Below are experts of layer 6 (counted from 0) of a mixture-of-experts language model. Rows are named router (the router's row for the expert), up (a neuron's input weights, with its number) and show model dimensions 0-255. Each number is 500 + 50 x the weight over its row's rms, rounded and kept within 0 to 999. Numbers have three digits each.
After each expert's rows: "mostly gets" lists some tokens that are sent to it at least half of the time. This comes from a sample of Wikipedia text that the model never trained on.

# expert 28
router:466512479563549494463441567566509505494433455493391442518487471549464488477575418480533569521482544465397506480436530496541491474465522364528563501564546468535531518554461557414376552464501529505460549491471515476511469516494521489423441418576527520486453436450531472502459451560545544578502456516466518529491528540474648494504470480528441506453460499542559509551504430518482528515447487564524482426513594481434653476466495565607445567509415552463439519504499404480544565457433613491403545553441541561503486424459549535458506539521556465590504545418490574495462442554633431414439494479402500497506494474538562429496484551547543622535501502478555587482452568561507548437497513545503512521533544456461453434511470629449514550495479535448410432503493499540462494555521509
up1:553472432584566499540524486482485547474412448510514489541387528470469526558584531493475531507568416463513396484508516514503445562482497521516490549501468482527599513552472479610434508542461519459500578489487466466538534557508478442539567569388425527496465619467489483426458486612589398508495432518487510520449464502519533442445544499480542546506471496434531530461439632478551443585476523523434480573483475494366482487592473451568430360522575451487498438476540549518562630429509477499581525557479492477504510514464527476526481489496519477564515542559425543494459448490464470510534471492502500455556470548494502588448517497446394450594515556535460471506473412449540502593465424444497541542572483508521440464546522435419542483400467533609522542428452546459567547518575411
mostly gets: " \"", " J", " K", " M", " p", " Mc"

# expert 4
router:487540484589550406430479490550511401545512408532483464529581499532494461524464470494485511553572505501514495513546431495608412438547439492564591496522451438500474527458473468479494490560542546435581478419571502603440452506440463554584514504600530540468485455516643521466515506510459487596427460579504522496560560514491514503502483455389460384437493493559409562523596463423474501501491432448559471579539446524455458493451538465520572602581401525508471488560421490434452464433578548429552486504557512475558505542566480454427495574537569578516487485496436469530454516384475551524492505510466399549494555531474536431439502518478453521469548508516499557437560468520496482501465506498508448519533505421540597529549432392509600406623466497486445479513545477503487531496458475
up0:457568539579504474524497537507666421452410531434487529421442451558491544515518534394533527434464486524559588593530516462404509487537435497458582581502390468532484435515456452455475490434541487585462466484526473514425522563486409527560511487486535501584446461543467466420555470558556461461470451430647513515460509514505522535533469563441430471476526590469455522543512567567460525464443501508482461565545550404405490499485519543536472515410594473393524500568536598483561386541541520423480529461386555532502465450464441524561490523536473544524536480501538484500537487521593539485541394539481530523440532469470491501451473524511466530521433547485460492542547489509491551480407587486551545453469526551465503402513547507436539486554476578557435456353443481477485478495468472
mostly gets: " l", " c", " h", " Ch", " ch", "ab"

# expert 5
router:415561600460596551525488534571458516492468435468485465486510466528458487587609529519451457579465579430479545446597493550543415432567535462458605507569461430524570538482492541520438490505484542443505479527466479568463479559505488523450522492506548504522482529526469481372451502505603448540484574557440475387419483430502553525536499595432503516428439516458499501531515579493549475500571606498543392547552519462570411480526556456437476523460417489443565541457570456419552572507522551522511466527463607498526482536478498494502463469547515478528462487468492587450410501456536449482451409422538387487488569427466433536494575556473517464578540541474544402415426492544461547529449492551440449534577556395511524491541549491484480502521558499565520434470436427441544476550473489
up0:437535539528443501554498507594461447424511475507475583585463535412473376483448463434602474473492455471564456475483584498479449487428512473498543451528466473423509533520558465583482554532552561456576505539526421502524426370400523488486397546394466458530505533515484541501434405444559510492541506510529535463506548424550463516464464565558517543505581498426541592417566557328447516542540493460505609481498453463524489426411531475477553507494468442486458543495490526555597453472529495537497628563449488489547472542489416564463519572457474450446496466540479478495536422482554543520477539463528534489414422452573519573444566504485493516546327561529555427512525513536527503531490531583504519468505473577454488585503457548528596477488505517462449525487537475473486516443538456
mostly gets: "L", " V", " v", "H", "G", "M"

# expert 2
router:477635543513542519598503541463516477566512451504508506462508555458452425532500506532562446523535533446486499575452560530444410417485503509416437552459463519457563546467476507504437579516508548524482484410369497561550497582562506505561423547547452482468541528474467497564455477455457495483555538547589504500462419475468588488468432489403561561452564530495555502437475453503466502494515449500576553435431614479433486528514554486459515494500550450547549505548542475517370455437487434593521495559547516426489538574439484595522509557497487557520554494470492501487507553510496560599586480390484529597451548431544504510390527514580480576456427514550476529527409453452461503538522494432521461528410481463415482422539540453443541563411618537461502503442560461534587458585492483
up0:534485507505454605520442542517506498486427448502433504439469457635425466499598550508513496531479486558507490546510518536425412563488487596484590543573494426503436538498443548412510548487535516520582538459497447507569477485465474574529485576457420479488412550508506460497505443513471491436518429439482465538501455539471558572423498565535428457561543549580479529584453464484543458489429444546465515512430571501450539533537463570519507438431423473487653478502492596532542569422497619448446518441438530554523361396581421415563535524493466440510417522468549419530527549492509467476542436543481553505574510505450507497559497497446509486427526477475539443469469536467477627453547546542433511509488433454534542533536549541558493493465492514548398486467449470568388521466571537
mostly gets: "ass", "b", "ust", " well", "all", "ill"

# expert 27
router:527474536506462521433570526400480424531549535510520615574553491482534425447487562464472540468504407417583564463420600452539548473429575506504636519425591466528526493508447466557528545441477464549537527508516483573451491471590557475414507427507432497486498487547469531507453481451557504438455510477489520451533511571566562451519535555459495556553490549500499411444443508539525502541460475487533559454520508464520398513582497450456583493475576469518534508421555522481420488551495428508495487496545574492566475467451409525595590443476461487532471457631526425489480482500408515472538475487431510494549536496471396551466474517552482392519522460490501425454572451448666483512488505445545550565548501532499506570595499555497554475528479514542460376589488403436536462541511433
up1:481510461507547531590465484502522548528466536515470521436487522515598578481469460446638496548530495471571518475512458510443472524463501540476534482484403534492501417457458511437507407475395527463545588509473465391453460468524437464493577476496502482522437532470518517566359439511418496474528526493533445480535458625544496536478494547453448428503415346502601405506538489500547533496461452497632529492499449500464482409515520493595535529525526502430551420549482477522540521446636541510465512526479488443505553474473499510395563533522473516515434518608524459566537439543492594516503450552523467549486515438399504498612584503500587538546402480512561589504507520440518497449449531533499496495613522454477495509480545583443610519529516500497482493456477430581621473477564533
mostly gets: " States", " University", " County", " South", " Japan", "ington"

# expert 13
router:435604433505514452454422414475579497516450507509456511507452441513586431587499399533421450508551489468473479482519543514494489502409494539514526539484467475566450592576481458422473489415512438500493469510524564466455554533558539408510469493539452470492472485410460527472472482548411472391582363486605521487508425521439511511564525474522495561442450436495530477532491421488524581501495457510370480508461461372579569457467489458524502481517611544541460454479485490525469587502488506481458491462455415538449538554543494428544531523501480541575486533495559518564586594480523475537503540455509565492549606559554546461529606560578495511519529392450507456549582453485452553534452548565530530432570480417471522505461514521494469575500532583557515524637503592562464503470441539
up0:479521486472588506474563458567510459536472515385450535603545529581463534587486541415497550459495484452518386464545449496619556477563508416425522535411578554502533369473515494444488511436457501445468561398523528430529479472536487499469408457490466517509512511581454493472505434536503576486540485564496509510574482547535440475514451538403540515492592372559565448548547463529527466469498476521523462483500500534557518486508408478542470437487415495550607393466532566517483446434520593509477479438414501504488399543539477527457579519552533507550468506518562458474459501517478584530498544484475506503482478453539544459417562458572547452552430492444597493490498555568529446407470510500485553529500458440458412551571564548541577453517440488463393542466526506392619499479547441
mostly gets: "r", "m", " Ar", " ar", "f", "im"